config.yaml
d_model: 192
experts_per_token: 4
d_expert: 160
d_shared_expert: 0
balance_loss: 0.00234
router_cosine_scale: 20.0
init_std_router: 0.0145
lr_router: 0.00164
norm_eps: 1e-05
tie_embeddings: true
optimizer: "adamw"
beta1: 0.9
train_tokens: 737700000
Below are experts of layer 2 (counted from 0) of a mixture-of-experts language model. Rows are named router (the router's row for the expert), up (a neuron's input weights, with its number), down (a neuron's output weights, with its number) and show model dimensions 0-47. Each number is 128 + 24 x the weight over its row's rms, rounded and kept within 0 to 255. Numbers have three digits each.
After each expert's rows: "comes before" lists some tokens at least twice as common just after its tokens as in all text. This comes from a sample of Wikipedia text that the model never trained on. Tokens count by the router's weight.

# expert 14
router:108149150088093150110119159101147137107119148150138098143160128141114104129134084130130103136083119071144126104118158122147119121137142143113155
up0:083101086114169131137151131132138162121130159174124139091157092090130116176118159130171100129131120113113065151140142119147098104108137071155148
down0:109122110115138126122103116186161152157127154139148103146175160132155128066146100121154102119173116092151133129121144128082136099110135142114167
up1:104100120129120112100124148123084108142125111079139129085130112173088118114123147131113129124130149146113129124111081113102121108103137139130129
down1:132140178164119133150110104094132120163137142145146140143141089125097121112134112142104144116079100146133095069138132177174098096129149127111129
up2:153162142166097123128153147075121151151165112121102152157125157102150124141154111105152089117115104162154159133117147094154118091121083132102124
down2:134166149161117090124166153124117111133128099164100107131096175140150051142141131072130123104101120130129155117103138106159156092132110184122132
up3:168113110114128136167116126125147156119096118142112121131135103107114114118087127122105157106103138134128154137155149112114139134134105148142134
down3:115119093146113112125082145166146185140128134074105152118139119110123152121124133126112134066097130130143163131111121126092118168148116133124138
up4:131135136124117131115102098113138157145140171128157108131108180154129137098125121120168134182123158135133119102110125127148129075119132093101163
down4:182129097122154121092140147149117116128108166124157145131120148151120084127112128163109106108134119145109143151150126135107113087138126155151122
up5:081143163113128131128139148099105137133141133143151143108127132113131122109117146111125170116145151087143125142130139113173117132127107103104176
down5:078168111086098132118177145128085144137086116168137108100105128128152105110161168096138123140162144106151158153114101152087086157144101088136151
up6:142127144131129149110126193131146135117112134124132093104141110154144127113103160110123141112132100160085114107125145117128113095094130106131101
down6:144096118127120175172156125101155122130162141129087139102162116179158117159113116100065151102125142132152155135096156139086133116083111155135127
up7:120107141104136113110158151147117140171108125111145146134123088146103140102115101121107111162134125150105110104081096077117139098096132132121138
down7:094142117157081159154129079135125145168118134120130131165149084098084132145136083156158142107155158131118129129110092153090144144092108131084111
up8:131121135113188107112147155139140150118175112127082122086098087089099126121111154170109088124122074133130139126120081124101116155111127136121138
down8:101120152139146142116143092164184138123180128093124143143078111091120104102165129098141122119135116128119104159121140140102152122158090132133103
up9:132096140106140164169167141093130170185163097114162128190170150125170138113156127142143093180126156140157121135147152102161143147096095071136126
down9:141092081138108165140169086161121110122172140150167103093130144109133167066092106135175157107157119112148143105116130112140109136084119151154160
up10:174152172155157134148148100143179156153162106144137100098093072170123155105112160130130133140171135135126064154119117168147132138145123160082126
down10:143149106135137121111112084126123163177157103123116079137103109173166138136094122120119125164139122158115122151130130126167147144143116167166072
up11:085092097157136132141123122138062149140152146115160159121143127138095114153117156134137109176146125121096127170189177094106136153109136129097111
down11:125087153150146111119081110143153152162084159131124133145119141183143131125127134111139108163149144139183111138159119108097139105120157148100156
up12:184127169122107099115118116141106097139121161155133147180138131163113171131131153133138175144126141104115110130125117134154155145141115102144122
down12:118110105119130144115139111130107105106119146148132141129073129143150125100144101145126098137159102084127117125115114155083081130076156129102127
up13:128096133128112146169135139186108144127132116161149122115122108109080106165123113138122089148168106131125108082132110111094152125111131073119132
down13:126169131101142128177142137094115109091121144108112127125118144125148113140136114098092106173148094100136114125124108080122172165129129124129167
up14:079173119145140155110153154134105131113131149102123125157085114122091128115120128131137143091124155120098137088164111145094089124136124132130091
down14:153128184157124110115093121134142109088120122140135122159101143145174106115159130112074098171140150129151121128177105150137134111139128132140138
up15:133158136125143150151140149141105071148157135109115134146120155127111125157117140106156149113183114133124116120126153142113113128177097144111077
down15:129134141099090163113136118168110127120141116125140111142125122138109123128131161090119186085143115115132174150162155160087083111104103170160133
up16:099129121096145099157155157156122142085124151155114105119124140143088140123158161105114149100142120132099111077129152175086120114098103126125089
down16:133122161094092167112113132131121130132135170112124085140113151148111109144132160124142202105135111120136156131174177178109098091108128168132126
up17:108148140097153121114109129099144134127138157089122162140125148160112155159110082154114082142108103117160103114154118157147149154126144121079095
down17:118089083088105124117092073123125124092102146144162119193116111148145161116146129149129126124138141063138164155172148160092147162122113142132127
up18:114118133134118112135143172105109128116107082137157144108097166167073107121128139092110137115126115180092121072134106112094139189166112132134149
down18:078130082139108144161132151079134093096143132150131167147112129164173132118161136108132164094101140156131136128121100117099100080097176171121140
up19:133122149158134123085104154169100087148189117101104152128137132142130131140090149103154136107154109134102119155145126155115109137153082141134096
down19:118126123127101152138102104159112123137125133141158129137131124130126105133126150101107191117156108119098162156141136162100093116118097167138148
up20:151137171113152098102132119109120114099161140083096140165155177153125161132152077119139136096140145098117166135088129143162142121106113138102101
down20:159149118115132127079101123137143134107110126162127113132131136121128112124129171157129063117131072112143152126139118136134162136119137136144140
comes before: " the", "==", "A", " a", "S", "The"

# expert 3
router:088113085176147106155135091134134121099150210135128151153141124107139146133124123141139127138148153147131160116098103123124066161125108111135140
up0:146108112150146151135132144109106149134144104139158165112106141148127117139081092119097138150116123096132120133095147114171109081105097145115105
down0:138128131109134095164108136108117123091139125081147116120104165128061178122123120154105158202125133132117148110133179097135121148120146103117136
up1:138152118134132140126098156123102118155165126138161151131147123117158131115085105110097131121109116162135103148080148141142136120121102132142139
down1:114160107127167112110130122098121148134165130104140119153159095131133138134104131135108149164143078121166147136126122136123122158110100082157171
up2:127120132151140100153103139162167143166168090092121133107164057115158124177134130125131090124123117146138079130163113097153137125134098096115118
down2:133117151140158137119140101139131118100129128141094126165182135133144134120120151146090134147085133141096078128136120126131160155097099127126154
up3:130145136099149107146099183084155159148126127081103111108150114190134154114103112145138144184155156156101151131159126162093135114130117139162129
down3:121155126134116123126085118097160102106149107115138153111118131156150155127144120097104124142104102117178104121123110127144129071146130159141121
up4:141123176100106129074168109111142125131154153106153140134084118114129111135109127120137154101121100164096133106123119095132139148114081109126124
down4:103113108132106113134124141123152067135128145126064109131075101138160111098118110143104103114113113133100110083178129101146167138129098126150146
up5:131116172155107117169100139140128143133116092087115144125103169139122125109167151134107150096155134138102168136151132127103166145165128124113128
down5:103103146154054150135121097160142127102112124120106131096097164138101151112125126104132126149136114120169119123136088116092121191134113110124131
up6:128146101124139055136096140141157122096118117117125125104117119157122115109139126079166119084141118126093117117141134169156139143152150151131137
down6:136141126096134104150148076127150160085104183103107101119121163169110148142127105129130125153164088115106123113123115116117099149119152128104116
up7:166094168101178169109129127150108149111144128146144104142129125137142137161114139112161142154113136122132120112170127115169123129132092082102093
down7:130107111125132068122146142147145147111126155131143113104136111174151097140135118166123085120122113111108103149156086139147098117115131170087145
up8:165162167178125131140133179115131130091122114123146141145094126113085144133108151116116147113097119158126092160154136100138107169113113149163116
down8:141143130128143100121153147114106143130162116130104113152140173056136109121128191122160092130130140134124129171152134105146090113120105175122105
up9:150132150108093071133079161150130108164151119142115150153088112099125168177165142090122142132161093120095106096129130086155127161138147157118141
down9:161106137085105091100137158139141100104098109082135143097120109136107122109128086119123136112105117120162143115168159149136078154143163145123137
up10:123127144113135124115149127084118116093165148128096148148152149185092129158114124159094121107145148142100125102141154125151136123102131085099111
down10:122102103114128110113122124189094129129138126136114136164102118113131149106109130158093130120162146110181113116137124121103140101140129103098163
up11:097133149132128110127107153189149093164158092130078163110150100102118103154138159129077147133147113119161112107111129102151119137171185088149133
down11:113096075101106119155158128186151180150128105111101154107110112135124097130098145152121116102159128103167133125120109117126113128120110063132148
up12:135118133171147097096100117085097136145133124141152106134107137155071105115132099160142136124146173100135114141113094133085129182101116122126097
down12:182150134107115103128068130144163104132129129165151092131154152160104135125146157070112120169146122093125124115111091113110087083134184128098123
up13:105133105138174123182126120134168136102115125121137165107146124151116152114090100115144140151131129109119129115126126116153150119111132121119124
down13:134110154153168124115070084110156137126135107149123121143117127145118147132120158103100133179153126130137180153157143131128114103131124098114136
up14:126128109098138143145127144102092160171156126125151097145129107132119128128117115113079111076117105165118133150119133080116127104112103109098159
down14:111134106128171096169165142101102120149136134150122123100088150094130155144124098101095152115160104099144147128119122144137174151142089102133158
up15:100136135139121147130169198130125099145063129135142167114095113131144102147106113135176122145177078163166149126133143119122110152122132133129130
down15:134135119124099121147077128125140114093055110197075143131140135148112178105105084130130138147101085149172123187157154123102124115085154161106157
up16:147125119084136139116145146150134141111133117084146133145145094170117107169128120164123107098141116149140080140093131136168126153134135124113161
down16:141114158156164178090123118123159143088105121132095106109142128122105117090148104116113107146133082144118111132110115126124111172145151133126120
up17:136112133108122159131130162145128113118139164133154084150131094116100125151111165165110131124134061167094122154183125167146141158101142117117162
down17:187127112093148121128148114119125146092097129139090083131146125166103166075071074173117145123146149158102156172183134107113106158094141124137143
up18:129143119080129105173102128138167128169131111093090160117090100118141174167147157074115155142123091117139099141137140099131132124136124094141062
down18:098140134104119104177102096132155135115138124108099157175139107149140136113119085134087114137120107141153123149125108153145138093134097145085131
up19:116104156085137131137156169206090134132115134115141130112125103140139141155111153147116093136144133148137131117143120136111127129142132112126130
down19:118134122073132135134135094111145102143108093121146124126091110138164142155133104168117066143099110158168104176125109093136132133136106155104176
up20:112098140143139122126131120103074098161111134117111131130148133139118118068135155105164143076077150117154133130110144111110129138167110105092095
down20:126124128112139109144110101119132137133120168145121125141123164114110093101104130126157134151152103140150109093103096111108101152119140126113146
comes before: "-", "\n", "ed", "ing", "ion", "ure"

# expert 10
router:114125140106094111148106157169089136119159127118107127145102134179108100107143112180126139139160147166122169065075119159117120096072137132102149
up0:078155120145142168146164139077155146145113073127143152143127104074151118146157139096101107112106104087158094110101139109166100122121096164171120
down0:164131065116183135119153111146168161122126123139138109086104108077135099105159117091126133144129137106143101107123096125141090158131152110132078
up1:143142164117180161122096131126119122114118144116148149124146129137154163180137125124144169100151089156149134144141188085102119106136120103152140
down1:088115121121136146159160079143141133155086127101152117092139148111097115135172125116134131095162148131111116122137140105135124157114160118119122
up2:096112148107119138094132166146177140132116166103118099113102121149117129117140172116114085115067070113138153119107137116131114133134129085113137
down2:103132158115080081114135191150139115155115163147132100119114157113114092123120111155133093120118128140157159154130152131110105153117167109131137
up3:133121099191107109144082124157139120130142159113159097168165138152117135082132131126107115165141129139158108142129152137073096149141171093130116
down3:110110156107123110153095155122177117108089148153168061133148131169122118110182163140138107101126118134126126120121162137184148119116110130114122
up4:130154130152129145155139138160142108118096141111108128114109145118111111130130131107159128110155103160162141126123166073099122101186120095115148
down4:073099126146079154143127138095111147135141140131128116138171113125127106139114128090116149115086118132149144151165087118157121173140168105122101
up5:124109117171112126108114124127139111143130156120073136151142073064133123129117131144119057149151112091151138094100113141153128111132183106113086
down5:106120142119112102145135181125164121109125113123195084127123138089150135146140133117134165129166123160175141199136106137114148154126107148111141
up6:104121141131172098104116151181161114123134143087169136130149139162121145092109136087148126095107036121109095132113150154125168132154122153130125
down6:131128074088137145110161151101108133130117090111166102160146057119115122130071114154153180138108148147140128129142141117136130114119116121095129
up7:132141096181135169186151123100113127112125131189138142106104109142129105109093129152088093107144121098106136100128163140157120116156082105157123
down7:141104111163120138180135136097081164097101142146166077159119160146156104146117162166107112146183091152116121153153139162123098149105133144143136
up8:154143106149147137150094141120143129164132117113174118119157109151116116152127139157117116140163057141156154129128138145096158105130109146154159
down8:173142147108113141121113114107107119122131123140092085135125132126127158154093139180102091138127114133136114103137127122137110097128134126173141
up9:124125137093102151100136143149143106125125146173121083144121103144105122129165122104106140092139138107094143138118119100119133150109097059113139
down9:103121131120093136112139134188130127098092134146136090125129152126164157142142136122115152098136112142133084158103127074089127165132136145142172
up10:172071092154152092099134115116106057160133182143176140163118143118129160150139132141109093122155141128157121132160137124103129119116092152117134
down10:168169158125153134146146123086138138124124150115114074123174137140109172086112177166089102194109164115155106117125104158104124110136116140127136
up11:146128142136129111118143142145105114109133104145163148140124108152125159147105106111152130114156154152145161121151182103111161145119112120109137
down11:110085134131117094172150148100097157106152095109127114154187123177155103155100116171139150183144131111101104102184151144133139108123144138080144
up12:180172095115148132157095111144144156152100114121116118116109131113132129146110141143122149118152123137169130175140111148119116099173127142134134
down12:138141153140133109134139086177126124141135138134157114187106124122143159136127152155122090134086119129133044152141134110136123155152131115141130
up13:081161116186157138085121146067127143155113107106145176120129128121114094123120146073143130150150080147110129154101120141120123095118117144141149
down13:163131095084128151133086131101137152148167163123111106086131144100105116109168086132084139129125095137147098131139102144146124154122136115144112
up14:132159132134127122128140074109088129158142092107124135113151133144110108072103136110157152083130177161089085160078116114139099190121113124108122
down14:181124145120106122118130095113125116165084118111117116112154131118149113116118132118102145135159138122130120122136102155113163109122110136152090
up15:133163134118178101144123120149111125126134111126148118155150164097124152194190126109141108120149121152140136105122169090092104140185136131104092
down15:166132190134135108140132136138147126162076140127103135169149135128106138156120126146119091147141136111200138124110117102174165127155109135110159
up16:089159177107114172137158128156090137103118153103156184147152110166136137132142118106134147100109133090092113139094150134150099069151100130139155
down16:141124109141117113157170125121147113131148110099133109101146094138100136149131114114124121118138135155172131136131096144133172134104128070130115
up17:112142154173117094172135136103176146124136138092137108116102102162115150127166153169129089141126115118083099140126144153145104128132113144111110
down17:092168147108085109150097185125129125161130133142164130157145115092128126102125154122121144110118131151132096140136153159143118134132141156158123
up18:124142148134160147101104122125119117130162122137098104151107124072124146085132159089149158125150085131135152119084113126093128110142138144132133
down18:180134114163126138135114138133093129078094128136130140107118176083131139114168138079121124144098100096121138138122151123113085128162110143093082
up19:103116150167115104151125131110144105176138143158145132130120123101154134197125122132107138152111131095094153118124163146154157123110156118139113
down19:106121147099091130137115127108121100152166144128229113132120091146100132121118161183122156117126149134146133135143146161116125126119136145105125
up20:128147118146131135112162104158145152139135139081109083125082176136163123125126149118166114151133103126133103124072134142111131125133094127111115
down20:079114150125082128129120147144147176135122107130157160129135107124148120129126155176140118134083175120127110091131148130123139082144137129134137
comes before: " |", ".", ")", ",", ";", "%"

# expert 7
router:148121089133105134136134119149097141168075160167097149114140112168103128118132112166133100096086151110082114141123135143131174160087140136126102
up0:122143146122122122167114147091066119125124138095158128121129107106119097147151125110106146130122143101112086118150099106165113133182113132130092
down0:140112133127078151166123132131162113130129111134139127103121126153155072143132115123107159136143119103121141091138119174148153168143134155101120
up1:143098107122133132183113142147116107143129100149102127123123145120132125134125154122134118148134111147101108091097142105144088149149107110071138
down1:081120115119150106143162119130127136103150099127153122153122151078128120080110127111101143147156095117116127166152165159134115115099111151140119
up2:074141132159175148142112162124117100138102153130100113184129096099144162098136120172111129137090123174148163122130149110112163130096111125103092
down2:116154128134128073185083132130119130132070110150110110141119133132160144149117137113122139144136154169119133128134145104145159096155115161140101
up3:155128150138129141120139129122115125109119126126109145143105160147150149088117083119133143088103138141123183103129196165139118128135157134148161
down3:102131131157159100151110128142131156169110126108133143094101131140158155142088083155149129108120131115147157156127107139116131131146138121099119
up4:130101100127147168166143162081154123108130138102132169131125115142148138149084116124102135165157135149069162131111120095119120107123128065156131
down4:130125140120151127111116111118136120162138112177122118135077127097093114148143108153128147125149095103098124144168116127149141122098186116131157
up5:155133142115111117108149136081116126127114104122144146162102121119120112148184101138141142109119106137141088130104143106087112136132136098112137
down5:106173137121089130128128138091121119149084119092109119174148108087092151132101126105105157138143109140163101149160102116064119150068087074136153
up6:143131113134141132122110121109112138082157143137099124135100124113102173127141142160131074128112115137105123138120147111136165183114145143145100
down6:112127105133073108134069136088128135124085100136102116142097137163095143163118170124110110126147116058112157113116108085150162099075098143095123
up7:165120129126148125148114140143084125145131151152159105134130155126111108117127156146124103120153139129116130077086131110092168127139133115085172
down7:163170126090057109136109145116145148127107101132120089105130153150101121125125136137088149128123155137147138157097112123152116132157109163110124
up8:165160118158105100116127108118084114156141113135139120149103150091138096149132102082130182110143126134122121110137141111116086082121116117148112
down8:114100136139144075110163111145134118119100092113127131111096127130111153127104152143125084123146118130127121167102101139097144129105104158106115
up9:143129145116101112166154152150114100149150083110157082138128080082107124139135101156139123144198112133123083109120137152133093114174174119160132
down9:114140120107165116153153162143121144089191127110149125156128158135141141118135113115150188158147133157143107091123159118132144124117157104169142
up10:093186134155177109129155106116170120155150131119173152168091107103104111102147107121092134142125095110076121125133184096125139111131124118097117
down10:155155133118108142131090119158128116134087126139138087088077136136135168144142140109138129193132145138187110111117150120131127133160160100106149
up11:131125117146109104131109176147155096103166124091132135138111146107121131101114176134134125130141112108097114075072103135111122135145132129078185
down11:143121083096101112103106160108122130140141124112137121151119088104117143132126099133089141136095121111160144146145117095132117104155127140153111
up12:099127122162153135119143150132135115105123120143127135125119147167101133067113164137117157156205162107125130127131133105164107104159148076102132
down12:119101105128126114126144132137091185119113094148144141153151121129154153074126155149154136154129118115154094129103122045160124105121156130116132
up13:157110170183115118102102146119137115133126137091173107187153137169121123135115126131123140144126128119139081114149159143121119173141142138124169
down13:132147127113065111168090161106122115122098142083176129138121092132125126166088104140127102153162089052124134137123146114131129113170088133108113
up14:135156144161168107149167159136185148158131114116091106125052091131100117136141129152085116165146098142078113131174186099141131117122133099123134
down14:113135123155106098145138105108144114131100146150140062152112124104128110136112113155113146141125102157139149161099142134123156092133092123136114
up15:102125128065132139115167105107127117144157163133092121179167156112075153108083162139083132101131162138138129130120147118112097098151121136119094
down15:148136125114111105130134086128129134159114134116088129156172160131149147162106179118126145126123186118139092083149122129097113081131129139131133
up16:163158122165122149165106176104174168134143090133140099142163135151126162133107135128089145112184102149113115120146148160183121086086077140155181
down16:146099134085086099129121147162137100139117113088110089131103110156119145122148136154097122109169131151125144161109130086129113142155186127092144
up17:147129162162143162100099110124165144122111105118126103107144113140129096155149154114139149145149132184134132120120176142112129100106138143131102
down17:152122127148155146150116102115149116146155177132103100131153129134113118154135072153103139185099118133138094104119159126155138107127136094200105
up18:158134129109130143185110143101072153118140111125123118111165161105063109140137132087134160107133159179134140089124162107162126113124148093112129
down18:156123130113085175143097111077127102095144181106127162134132120095097143127174073126150156153121165134169106142124144106136093118159168111138135
up19:121126124134117106153171136168069107155147119096164136160128101149109114129108133119093085123135138149137110123136134114120134054118124135167181
down19:135134138075080105135129139134124100117131156150093115117144142147145114128131124139098102108144155113162085131173111120115117109136119126093170
up20:141145154156129104148133104097102152106119090112121128104140115086088167150099113112073140067147153140145132130092118117132077111119126144160147
down20:124097133123104090125089136133104157105109139109136148114072156092110171146092127115135082120137127112139169122175137113097151097096146116147110
comes before: ",", " in", " the", " to", " by", " of"

# expert 1
router:073125137113166149117122131114144088147154129137122151141137155121134149136096131113130159160146129137186141127165121164093101126154142111157118
up0:147145104160118131134140147109153152136145118120107065115151111100088130150125189142123093161102142115150091135086133101112096184138160134094131
down0:136103113192141144110104128154155150111134129141147120120140127085142153087136094082114102154137135113129126190085098122119113119130156140109120
up1:109138129146094122126124097085136153116086116111130127170103135142160132079111091119137156118160092132120148118111146149114137131123113130183111
down1:111139143114121138174141139148130137136130117138115114123132151144110129114095104141131148147169129125140162126114149099131142095151134146094155
up2:106125190155153107184150133129108102095085143130122130138136125114149133110106107136089098132127161101124132105146120125147126109108130111120158
down2:158080103162201127137154102097139118142136142120131098119126139109140131088142116150122130132121159078127143147121102157106099130145118081124132
up3:129147118115093146136181118097145138136098101103126084174129122107138138129141115139141090110100106130150116105111136132140086113152146103136137
down3:108110074118115136079075126166115105165061103116132111134130110187137155159100126142181094126100106139122113146108160112173112091116102148113151
up4:097108136131122144140121122187090165124113106146100132106124116146126163086111109141128153123107149114116072109130142115139109113114103126119104
down4:120120098168129164145155118169137121145129151098146148091120111125129092117145156129115130131150125083135137137120134128162127099094148128142139
up5:101119157158093151135187137124142138103162123120157142077148141117174150109127138149180137107110121143103135092125146114168153138119111126140154
down5:112135152115074124136083144107149159150109129101133126120122167127113078125114158086099152154117110160132122091112110138140147158149120111126135
up6:109153112144146103106126119123105146179137125060142158146135114170153129104101057153136110099136118106131143116085115146106119145150113142165121
down6:124165150139148103098109123139136147131125108149135087152133178121105086099108130098104127181130139127158110133117096164115156120143118137146170
up7:178133102166155123163166115156101103129103148146142153133128127127148151095130113138127088118136140100137144118124130133121156100119157111133132
down7:169115092134157101150124113125133103148077172117149136104135151133130121109106138124127125173144124151137120127169092141123153144133126112132163
up8:129169083154127107131122136164089110126071131126150158113111136115135135144147139157124106132096163121122142121160176140096183109128120152122124
down8:148136122120109130152148133125150130089113171141129128095175126153091118153132110113109140184151127126134124114115203151144146144141140112135124
up9:119139133141138128159106135116152153095161098120094079144078125099083130136128127104122131108098123134121112135140149134153121116119126124169111
down9:148115077148122114140100087092124122128105154147104149149122154115133099155102107099085151128115109131151165125144099110146132177136126152122107
up10:109113121151091126169115179116088153128208127131135143094135132134093161148115160100155137141169104119094120096118137106124113140143123097101123
down10:157122144127094124152075144098150170159129106110114097133154164137112113109132138066071159158129078097158176153128137132108138130115100134127118
up11:112095153130096124108084081126125113179146085120160113147137109114170121115118102124146122117146135115103126110138128093127194134120106142170151
down11:118153125119116132119124139137139132135159112140114137153142156098153139132134148132149123110113141126122104082184124141104174157096117098179105
up12:100123113098131115133136116119120110122168101101132121142122132114135126147125132116103149077161152091115091120130153118143146156089126136137131
down12:127140122113125123151116131119127098153065125098158183120080125157151105139086143141156115093169129102181130116146140100138125090144118125104168
up13:103104133120112120096155124132130124114104093147129133113131128143089108144121141140131122125144144097113106103136159080146157180113155167136170
down13:140129146102105086171051119112120091115131186157120125116143177135106099118156141098093140141150112111113115095150133142101139141115139117119110
up14:146168117135156094148136147106162148093057146129104137165133118100116137127100120138122143135141126182144089133133142112138109118152151106097147
down14:129104069152118110087107126139064182124117106108131102067112130146139138106090149097124084108122164121115190167095164120172103133076101127137132
up15:128091144158147132122088121215112073143146117160146148141103142150104141116124152144109099136098105129122113120139109101097138135120111128113157
down15:128144108165133145122096145112172152109168138101114146097086146142133107074155100162128109112103183151129119108126075177175139171134137134142149
up16:104135167109054107110162123130136159124117122091168105128119124125084137122133119183121137116142146076099142118100131111145147155096124138152106
down16:090121166162131159114124157160138120101102128145162106095145109140125077120158099154141083116169132164130150137169136068100111147134140132159091
up17:104130183125143096143154149124130094128126157120087118099108096145165133163138153131152140128175102150108164063110118109131112130123108086093115
down17:091149128126173107145157120190173110163076101131098102130117113109113128123128111118132122121130142118136144125134072110098113171136121088140120
up18:151169137154107103113160130142168071093124131117133189114114170129134149113107134130140153128162066138125152112087153118144120134133127121162151
down18:089151126140081108146163117145163151098118140153115128125112154141149110096083072109121108119102107085138142145105153133103104126154164082142143
up19:133171175132130124141152113122102147129186152106137123147137116107179128134108111180133152141132103100147107153149098125136141119138177142118115
down19:136123123122120129098120143164166108124132167142104101105101142102132120096118123118136102113138164104177122124147118141136128147155100171102121
up20:107147152107129110119137125121113147085134163121143128129139131141136155119093112138162128129138102105149148168102113118101097167157139102122090
down20:143152118132132143128119120102130139093174117116178115121131212116133140098084125160150161170105105124135131140116117190130124162131161142144116
comes before: "s", " of", ",", ":", " and", " in"

# expert 15
router:172141090132130087164140144136163149092106098095131115107090143108070112089094078127109162134164093146124137173165088119088146110128127156129123
up0:120124190117143135125143113147122116151138159151160162166126103112154105149114155158095142135117127113105120102136105139116127145116079073134128
down0:069124107152133107119129141151112106109140114095128156164106127130135080151141130112166133107139153165142107165169130116108107123135140133139073
up1:136098114143118169138118155132113138146129165132164132091129127133136117114111139115133131144114158150107160128098158126177082108152100118136089
down1:087114083139143171160121100135103108135119173130157124144136124143129145124059117077104142128146107155111140144084170105126068125150083127140132
up2:174126145112140144168141147095117135116123180097101134106110096105107102140128105127129083158152122097078156114131131170133096133133128107122115
down2:123126114173115120166154170155087161127098092169113159153126094081099128149124133114144153141135110125137138144130138127167115149146128077127194
up3:126114124126132129148175116098132142126107127146094130106099108119127160155145106141106137130171088144052152094097121137130133129116139156129119
down3:141118135190125136110139117141187107117135185135098115140132133131192158108132135149137162172148156143135137128194148137093095105141167181098098
up4:161114113120154140135138161098134128109137122150157123158126114173189133126129108144114110107107129127123128123118122175116122131103110123148111
down4:149101123123116100115117101119145150129118121114121113094092085157096178138125156135143137136127127131148111166123136106091079121126152168137118
up5:109124152122173123140120118121118156108133118159132164179149140117144115126152141107118139116088173162111155164145180118176127107156187094151167
down5:077144133115098113144142150122170184132126148146134117152175129099168122116121127122114132067156163150170097144158125103124098076156158154119140
up6:129137132128151145165128149102137131157185161135115173157132099104134107100135146135129121107065146092113135150119125143130086135115160139095149
down6:121169127126153082107132100131159150156096170118173192133128112175136133125097184125115195124083130141135103126186097115112111142127125123155137
up7:071119136114159112113143121159126099137117163126162131134184124116153127136096130089125149144145136122141116137144130113141148137121115099114148
down7:144137135160159111139167133149141097100124152154142134155136124100138156157100153127116146120110144105161165131209139140135129094128137141127149
up8:134122110116153159161139121104138126123161123128142123153103108122154142076157154142147150151119134092104101094118138123171119122084095147111119
down8:132118145130133097135108103125129130137121136111163128136153104088120135110170135132129116117125139112100101108155122122142168117086120166157172
up9:123115152163136139088162131117169138134117084128115104132106153115126151135159124100105120132093161101087123113127140115127147160136124131114161
down9:149155120124139139137149144101152178109140110121109132149123166081150091123151129149128166136090139093110118148143135156075100093093095141139163
up10:120113125129112114159114123106153105113099129169133118113147124167150147108090132126096124133152112094133126125119152136097108100122161120101141
down10:102120116129161130107108144158110100135162096144095137129138144133098137112088177121128174163128120098109113079134107113157109136104117113136086
up11:131121136130119126145135110166104083151147137139158120149145130102145166132141132126104167122108140125102125146141123152137076163157145110184103
down11:129108161119117107101074132114136130135124154133124123146131153133137084135124139108117142137135133161123109124114131114109154147131156121142142
up12:125093138164185119097113102132104107100165152110128095128113100147129113164144107136146081151111146092177108149069154142150105175162124140121113
down12:157118105107142136138091101156109138125125139173127137127172132127138168114196151156142106157092113122142124124134109126120141154146123147175078
up13:133142147125096096138119140127097134104118120136139179105136137164141123103118124126156128124121136128118108131140169108143154129199096140138142
down13:114117113070089083144112149138146134099102116101133131129093137158104115126099120195114101166140115091130154122174101162138130130114109154139148
up14:106085154111141102128132128119088135123125134150127169129130143151118128189130107166135134148127149110135100116151134202135138189075172137122143
down14:128121141142143120152163166109092153098107133085108141141108094131099127138102110114126143126157122162130143124108164121154121152149131126131164
up15:093126142113182132100115143178110131122111073110114125122161106167157142123104108153104133083154105114101132146131138103161156114130122127143161
down15:113114127077118096127170105150177096154133104126132124145128171130111137123129111116145100097135130107103137153144094180151109145131145149101129
up16:116163155166108127108113103148128121185161143092161136105123134116155177138121072098138090176174117135131107156143128089138156152105093161117117
down16:158134081090073086105101133138119146134114136081165100104104151142145194089104155112150169132131112129160124131144110168122159117144135133158126
up17:101113108118142130129139144125125097153103130139157125131143127126082129112116142121108133153188171125133137143150129106134129155093089109082102
down17:109108144133108122118181129140156085119115116135157074111086151139133112155126119133122115103177106103148096123129108090117161127120138101150141
up18:119120129148129167145108168130108104139139126125100126169156160160113150135125126087119115133144114079149108141103157167150128150138126130181134
down18:098132143105095135146155177129132132144113135139149124154137150170149065120136167090123087162120123122178139153145087141121157166172135136123069
up19:148110130178129114135136129097147132128119148138099103119142109141111154108145132115156134122166149162084120118144142138142147105146171111117148
down19:134128158151093120107111138111097101109107105154136128138174086156184158134145106132104144128143087136120122169142078149179126179121132115114101
up20:067148102114147116160110116124129121102140122095125151166124104151138140139109121088111186161152128104143135079126136080160150128151166139185102
down20:143131115099124140106165115136156124167115201128135169158142162114103094132115098146104117097135147130150147160161127139156130093135172194086085
comes before: "\n", "|", " ", " The", " 0", " 1"